config = dict(
    n_layer=8,
    n_experts=64,
    moe_layers=[0, 1, 2, 3, 4, 5, 6, 7],
    router_score='softmax',
    normalize_top_k=False,
    vocab_size=8192,
    steps=3877,
)
Below are experts of layer 4 (counted from 0) of a mixture-of-experts language model. Rows are named router (the router's row for the expert), up (a neuron's input weights, with its number) and show model dimensions 0-223. Each number is 500 + 25 x the weight over its row's rms, rounded and kept within 0 to 999. Numbers have three digits each.
Before each expert's rows: "comes after" lists some tokens at least twice as common just before its tokens as in all text. This comes from a sample of Wikipedia text that the model never trained on. Tokens count by the router's weight.

# expert 9
comes after: " was", " he", " were", " is", " and", " He"
router:545498523499503518498518482506504502509519515475514525539499482486529527578511521529532469528468510479477495455519492558467517489524525480519494520511456492490473518539453479479503539464535488508462529512536484479489468552504482526479509471502527462452503510518515495499521472483511486500505534544480498514483508500506509501486487504457516494499518521499468482498468462486532534470454525471512497448482470484476534466463474473543490468516510472511475457506546467485532519498474525478502495489476457482523561507480495462533533493459512481523502507505531463512472503425498463486505450516491476522505493495501495473516483508530472494519510479463491502496464497483524486470485
up0:510506529538585494524486537474477487497481510494489515503506509505516510548519444513526522469486470496501468538521517489525556517474508480487488521495499522507487469503512533561509541512462527515456502507543554520482501506489533519541488531476497507504450510491488448487536513489465502512477533521521544510509495513508490507451484475494476480474500509463489490512486494511503502513499499523462505495491459490471531506473490543481504487529513436516452491541494492483493452519476487515482467507522447482503467494498502510487525500458532512501484464532471501527475494498468522543486515484537463471504512526549489481491482488536557532464503535496472526536499483469475492495492

# expert 13
comes after: "s", ",", ")", "e", "\"", "y"
router:503474505495470534508504472506460484465496517503496484455449494480480487573524456520551501510489471502494505456437514453537459553541503514501483463495544478514520536524518494508434514465482507493513487521497452469510469479490509511428504477463493501501494501472493502468479540508466483498475535535515485483469474519469511521489482546519505491527469508542511474515492489525533513480470514505462482543518527523508450458505514508502493541471507505492515487534492452467487472506495509490493502498518540525528483497505493472507510489464508510528490484501514507511564481504489495471551517455489486526487515482505473470525502513503473500496503553504476488491478491523493547497504
up0:525545455507562510532502505489477508527485534487489490490466482488523521478477534523488499476533472479521510486474515513564505491468491514497498520476512497483501464518457510502504483525470518477499511499508452487451491485488488468523490481518515492537537482530481487483545530554487522521515514556522538542514470494487486475511497537483492458500496508517494467459472519507536517478527448499459456503534470481497523489550534513439494495497519479473465505509472497472516507506517496528489499530478467479530469497486534520546461451531534492452528484536500513510527495519506516496487485479501484503513512494533491501525496507508551488574466504470537541518533486472479479492493

# expert 47
comes after: "'", "(", "’", "nt", " Sant", " pass"
router:450524507505503538512508517492458530483504496515504488529520508489513488487531501507467537518527480507524482475461493500486492557507514499528484530533509524492457500508494504520527555542505462475520471473484539468534505503477478466486469472497542508496512454502471442524490472457508509489480454498481508489452489527493529498499457505501500516485431475466480533513490443472509527493505484491536427457506483554500475488522533462485521470529533482496503506488503484496515489512489466505496488487439516461495501498534538476499482510483495539493500499510464514471543477480514483543499521492439521489477518465526547528490483515494520483468476511501475515546502480514512486529481
up0:551504499468487521524483518474459475494493525460495489492474466520498511514516498498531476528518487465520514518474519529495541533442506490551445507507505557473480492499447523510459504478486552518502512485486506461469507472539532540488488476543522495489518484484495469513489494462497536498488513498468498492506481450490499567478474549511504497506463506470502524481510470459512511458514509515519496516526505496511510509477512528448538499492494537525467517533499489454525447508489529510557508497536477493502503496492528517474486444486516538462504506494495514471477539487457512476473482453499505500488553491541529517551482521509475506515480516482524500531502531496518520516476

# expert 62
comes after: "°", "′", "″", "N", "2", "3"
router:494469547488468509483449510483527477521560493496457520485512521489461498514517524505495467491514476529515535515496532501414508511489519468514530518466476440463458506495512530462507530526459493480533513477502553519536477500538514521495519450485502518517519522512494500483479529481503509533508478494530547532502499498546474476519502491473496475512499501531488544505517492477501540505485491483505486484519481480523472478492497481492489509499526473513561529541539498490509478521510562446524477491502508533529519475509502506508536506553501502516532523474446486507500491529506474468552508494516521463470483499557492509472543540488509535532520512501488509475483484516497506531497
up0:468526487491549455463503506525474513487524506561491507537463523496478481498490480474541515504536466483502514488470517527478506522499529482472521496483462540501502513501524519508482489527470466542496492489493477503497502493531516476503517471495524462514510526479556455529485425497521490484514544536475476521502498483518535467523490485469530467541522494485477542475461525512510452487440468539497527472522526485482550478497492501499510508470492480501493552518493520509538482507507502532483534500552533517532522516486514511537503522521506522497522521466531496545516462493516524483440494480471491463534496502550510539489463508514514518498465530469501501488487470462495494503479

# expert 55
comes after: "  ", ")", " 0", "%", "-", " —"
router:457499511499520497503461520516523492485519500511531502515504549492509487458520522469447510488507503487455467490469500500518483495487486581494537548494475497458491550444518527462433494474477498458514498477518527491502493479489489522505524512495501467514480481517468512501510509525427499491487510526487494486522458522535495520522486484491498442467482537495551536521495485436466484499517512520514529480523484534511493515527460460479475477491507478489527510542480505505527526508483468551500491506465482513483480502502528495528542539501496450487523522490486504452530484523506537460500468484451507523486478449477516479478515495511480518527507512509503476515460485506488481475476
up0:483473470497475535464499500462509473486474478527507501485484480544521524501511522524505507497505483455506522453489451466520549482520466493445539487492476543527522495506504515452494479500470430497515529495487501554475478516522514488522493465474486491491497493506536461489489531502460526505533534498474512513524473509519531496541496494528515463479472457476477510508510514480471505511513519480530456481516478508464501452495529481514458517532500495466513481487497548475524482530497566477472528529515528512511510494482469499511523484490536509438509487485498499533552460495472555498468460521498486500534467538491463516521505492509465497505469519489464531482504529508503526511466

# expert 44
comes after: " of", " the", " is", ".", " as", " in"
router:539505448453528466479464501520462484544514522519507488505544510502507498526489553493507546527539494490533522483507534494527495507532526505504501520514516477492468481537481505508502494537493532513568507504473541495532505500480516501535481494506485555528498502494517494502517512513512486520503509418483491507502466533530513501497472500482510483497513531527525487448530560545520519497497485439512507477483476535510534503475499481504515486485502461508505480513500539523524494477502464541487460503470470527528480444513481460512467490512461496507522456513535479502489489480495503488534498509457447505523491492513519539491466493537502475510486448483497520471522493475488536437520
up0:509494518540496530490493480485486478498515501479503513531506488476462475566468481503527521540542494490533531535528485478478529477507480543510473528465485538460490497534520489501531538518464489472479503492529502476487496485491490534500485483502499474474434498470520515472526515502495496496488550532481550521498498546478555497476519487485511495506467511453502475491494492443546548490484523550491481454530477474506521495467501479502487487510516498471442522532502540515476479509500523498492490478533499498529461489482483518444476457496490519504490506496497492509510473488435522484489501490518469520477473521546521523464470500530491514462460479500455500501452503496544450495503

# expert 20
comes after: " of", " in", " to", " on", ".", " from"
router:482513531486481510479502504523452473461483518517509529553502488460472526486511482483556505479530487500512496502499558510495476489536537489566515495460499472544460517486489488490523549488541486553480510492497515481500515540522524526521467496502504529511463466520460564531489538479550493521500477504470481490501479518495502470523484519498514527435511485471494525488495492527544502451509543490509488497488515482530493495529494518452458509472486502504526525468484530493460538502487489520501519528452492547528472497507502501500481488503496479480521452453505507480516524529518493470495486526517513544504502478567464465532506513534504504500511501531505504463478510492459526514510
up0:490477508512538481480466491496501474511517485473494495515493448495486471517498460547525494541483477487488466505469472513500495502486528496540533508532497576482466491506508487527489526483531487484498477519501496492542441512507481525480479522539459487458497499493506504543498494546476497532496509519478550494520499510555507498512510476550540483470480508459535505482498480503483510514457539522499499481483477510531576494475500530516515525506519527455476485493498462486491491510428485469496446468502502508494458529498462502478497474475538505485497472527505472529510501534474544514521482455546511530523511478505501529524444465505477484510506505480489531532508502464488526474526

# expert 7
comes after: " the", " of", " and", " for", " a", " to"
router:485512503524522498466505507511512492494487493494493520491478510472493540461505488477531481477516484489444501486442483468518509497500460516506477534478494471521518474553459521535529539554515534524473527503486458516522499531457489519543493482510503510476509561494464507469496488502438488437476523458520460513523497464555446484494499526546538493525475483486507496472496487489474480474483488466481507505491490487531468485493535515495523503548491479505505500532484458511525476494506498496492463477536540509506517522506532509479508480487486473508518516479519568530521494519528571469509519520467448486530482468500483470480508535472497506483514507461505460500511526494506509495525
up0:466494490563530483496490503476475516508460498466499486514496473501488500492464532461499521504488502483482500518515508517509569480508506491515507491524515502492503482485517561453523508486475461512474531526512525496513516480504489463508497454479471508514481477476513454497507480514487530512520551519495555486505527494492537491516450515473514475508477474464538507469484502492459484496494505512508516515513499497518505529493544488481476581510508502497448480523470503495513471579497543534514499544465487470513538493408490520492481466449516479525517499546492504501473495495459506494513473473514484492546540537505524494527495482504516479547483500523464492511525525471517473496487

# expert 49
comes after: " |", "|", " November", " October", " on", " in"
router:485531506478546473489504508466487485479517539449499495511498487496463460478503506520492524529503523526531491486497528525515509518456479471513498460514503514454495472475502531495507468549475504468515505477465495487492492452490532467476466503538510508504478499535466463481535501512515461461512486493454495457513509524525525495495527524457539510447520528523530504471488500464533463483462485515528529536489506490485525513491521559545487468468481501483477514505496512477500516495475521491481494530502476489475523510540539481504481485479519495473455519495452583494467505521477525437529452507521477519502513506462520491494528489529498499472470538450518486531527490526495490512516
up0:497496502535545489515516485475483541451485544450478500537460493520491465520483486501449516499475478523496528488494533520492557489517530506501523506491494532555532507545507505478480510543490456494504523508510531493506500513492507516485525453503495497480531521494522463492500478512481502522549525511506523504510509480489510516541504466509507488476451535455505514505480481482505493476524522547530512498524480489495530519459578486501433514510470491455509465508487516442527503542491491482470515506532497488493537508469481530442496506513536507466515524539467519497493496531510547523472439512526508488485491516471492511480490473487528537509476453489492503476550522471487501509497

# expert 6
comes after: " |", "|", "%", " Votes", "8", " Candidate"
router:536466475510504507467509519501500476521498498508545543523526532469534483494503516517550532500513468487495512462485468529494520478459495476493551500481529513486483511493501457520442487491511540460467494472471549458548506521443493495468498547534482489453475480471497491472511518513467518505519512539494473460477550526481485459490532487532461465482530471521476518491496499490506525481510492544469456498488454483499496443494516546503510486492500485522515477457489500533488514491520483527464491511533472541532498503487488494478498509457471535494513451517480487491504468513486517492555525503517504532535481501478530518520504543513487509509494495494446497520473462526491525489487
up0:504453477517502496510508470446509483530494530465539474484459480474506515494474501532514491464479447496533482496488502536534528533493542509516492468486515554493469511514496472508490468459492445476473515563510514519496516472514465514485485478491536516515476498487512443479484505479502499527507529506516516538493507489458485488492503513521496478504475478496512470453472479494488536474496535562517469534466470511482550501505518534502487502502513503503513513491468514510525502501478532523526484544510448474520532504508443523435555491487474485520520536511489471498522469546450504510490501490482515477504476467465501531517467510477540518536494500484530479520519467472509502506544

# expert 14
comes after: " of", " in", " at", " for", " the", " to"
router:458524521524483494448500475502514477511486534505519472508516470510485525488566544505486512469511451528464515509506506527520478555526531482471495466473493484459470464555513483506521486545523498473484506481487495486453516559504515511529474494498541475473482449475511499501536487497523456498526502500474446505540487523540509491497471491520477503502487485482475471533519483520520485464460483474486480507479488485482467541501468536453513530478498498527542468495514525516470513504483510551465498515534490445519528473487488485502486542522483508509490472490480493509506471507528462517478498509478475533495519514539522522464485505503512534504469508490499516524515482479546551523554
up0:529513510502464534492502478492462505486507496482489483499509537552510482467517484454465492520514485457524455518466473464468520499524515512529529503537530493472489522527516487480477471483476503506476485497499524476492486505510474522525487473491565490448483482438518447464499497518505511516552500485521518506525523525525536510523488546509524502524477517455518515498483488495469503517501508494495529478514519482517502482464541554495497517508467534481475488500532560446513516471470543448509515492507456458544531478482547523528537468487512479523478521517499496517518510452513509469532458528506489516488496496446501491537482491486495482508481513467540502544501490495536533512491

# expert 18
comes after: ".", "–", ",", " (", ":", " $"
router:496497477543522485501472515517504541503530483531487502471520439517465494510476502470477551534504472505498524494506466440501553490483499512501517483474498434499443508522480549469474503472509481490494480474518498516529495443527507524492516528531523453473513493482464552491492504522473473507512477497460525530534521491496507489510500517478482473490504498494479510505511488491463448489493467479518527464524460483478479507511514506501478488516507482535458497528552506540480486468503506530521492491520517488456519521520536483536511504472526550492495491466460479556485510502491502529544473464543513527489503508465512500464462510508491474505567515484502538550476491509518535520494
up0:523487464516512448473490500474511524514475512480550539495498484522462491518472457541516544488495468506503488474519472470526508506510524481496519554491505528522511465548486573516470539505462493499480513545486493491502505484501523476516464505489549465492538510465479461487511470466511520536537515464497529503462527499571516508483522489488506472508491492473488515442503471496508525526494467521466479513456449483476527535546478455532455486517482474470492479473498510494505525538492504504532479520483539499532496476482465522482530472504492518508521493554483463519539501495479506500475493467462507522506502488504487480481492520515514554510485532512507530475495465504519482521507

# expert 1
comes after: " to", " and", ",", " was", " that", "ly"
router:534515552491523503527482456512500489510516484541572530496453493510511448479473455536515493491506494486478543543519505499516510515521467470498447507547457528475477489509500515473577537512507521512519430540485497512457515478502507500518480491508449495476462504501484496522520506479486475512497511519491496484466452493502470470515510475458502497501455464479532521491511498511507502509507487519493531469486465446485463497444501514551515523521497486491457532496459514486463533475540519494508512470495511506511497486502495495486521490500500519521513474524532507510489517511497499504485464527489455502488496519496491528499486486511467509518506575494435486495451504489522466499520
up0:495478541578511490571485546499524517482440530483551466489535484473478472525498478477469498485520487466511486518458496508476541501508469471526519514477488484483545499510498490523529523457464495517488499511554529496510511519564514501491533481466482512493477507464503524503458503519504530489535501490488488524509466499499571505525472489490489452554478493473481510489501449511543478495516467527486521461460464474481521498501520523486494501537468493529460482537491477450521470512476513529502458507497468506516461504469466485492539462482507515480494493518509489519519506496516499500497470470524515486498520490539513459506514503505464516500465480483467481520515528502512491527498

# expert 60
comes after: ",", " to", " that", " did", " and", " but"
router:470460503454499514487506500494529472501531501490542497455513525498515479485498542464482503476463451491457504518507526490514507492487485511476512452504469492495492508510515513443477490491527493544517530502516522438532520504480508488484487473502463499530463476487511530485505477470550513502513522493510540521486500456470504520490489493476496532518499522439521484499478481510527513461435496508560497462476484539502483492495502448518480492510536513491479510497547483488505507518477494472476502493498486522454460545497548471498507461487472484529482466511524465497538478550471475471492519485505475501537499510485460479466519537530525462475510503499518465449493446480516554506507
up0:568475506533497477503472525509438531520490543503471515548507486556506468514482505526508519527482473487549462508468525516524527506509477511490492520505460489474477501538497511495497496497482510522479501513500510500486534483497524509532474443514531481473470488467512510540472514513473508518518552517442495487484500486459510521492480500544471501509468510492492528499506472465530519508509483524454490471493519467540504504507533491493485472498474479453459495516476512455467443516466529524462472546512508494522484444488493590498511498506492511505520492507513536527515498537515564461498464501497527497506497532492497524506476481491496478491474456474506496516538522517511530514486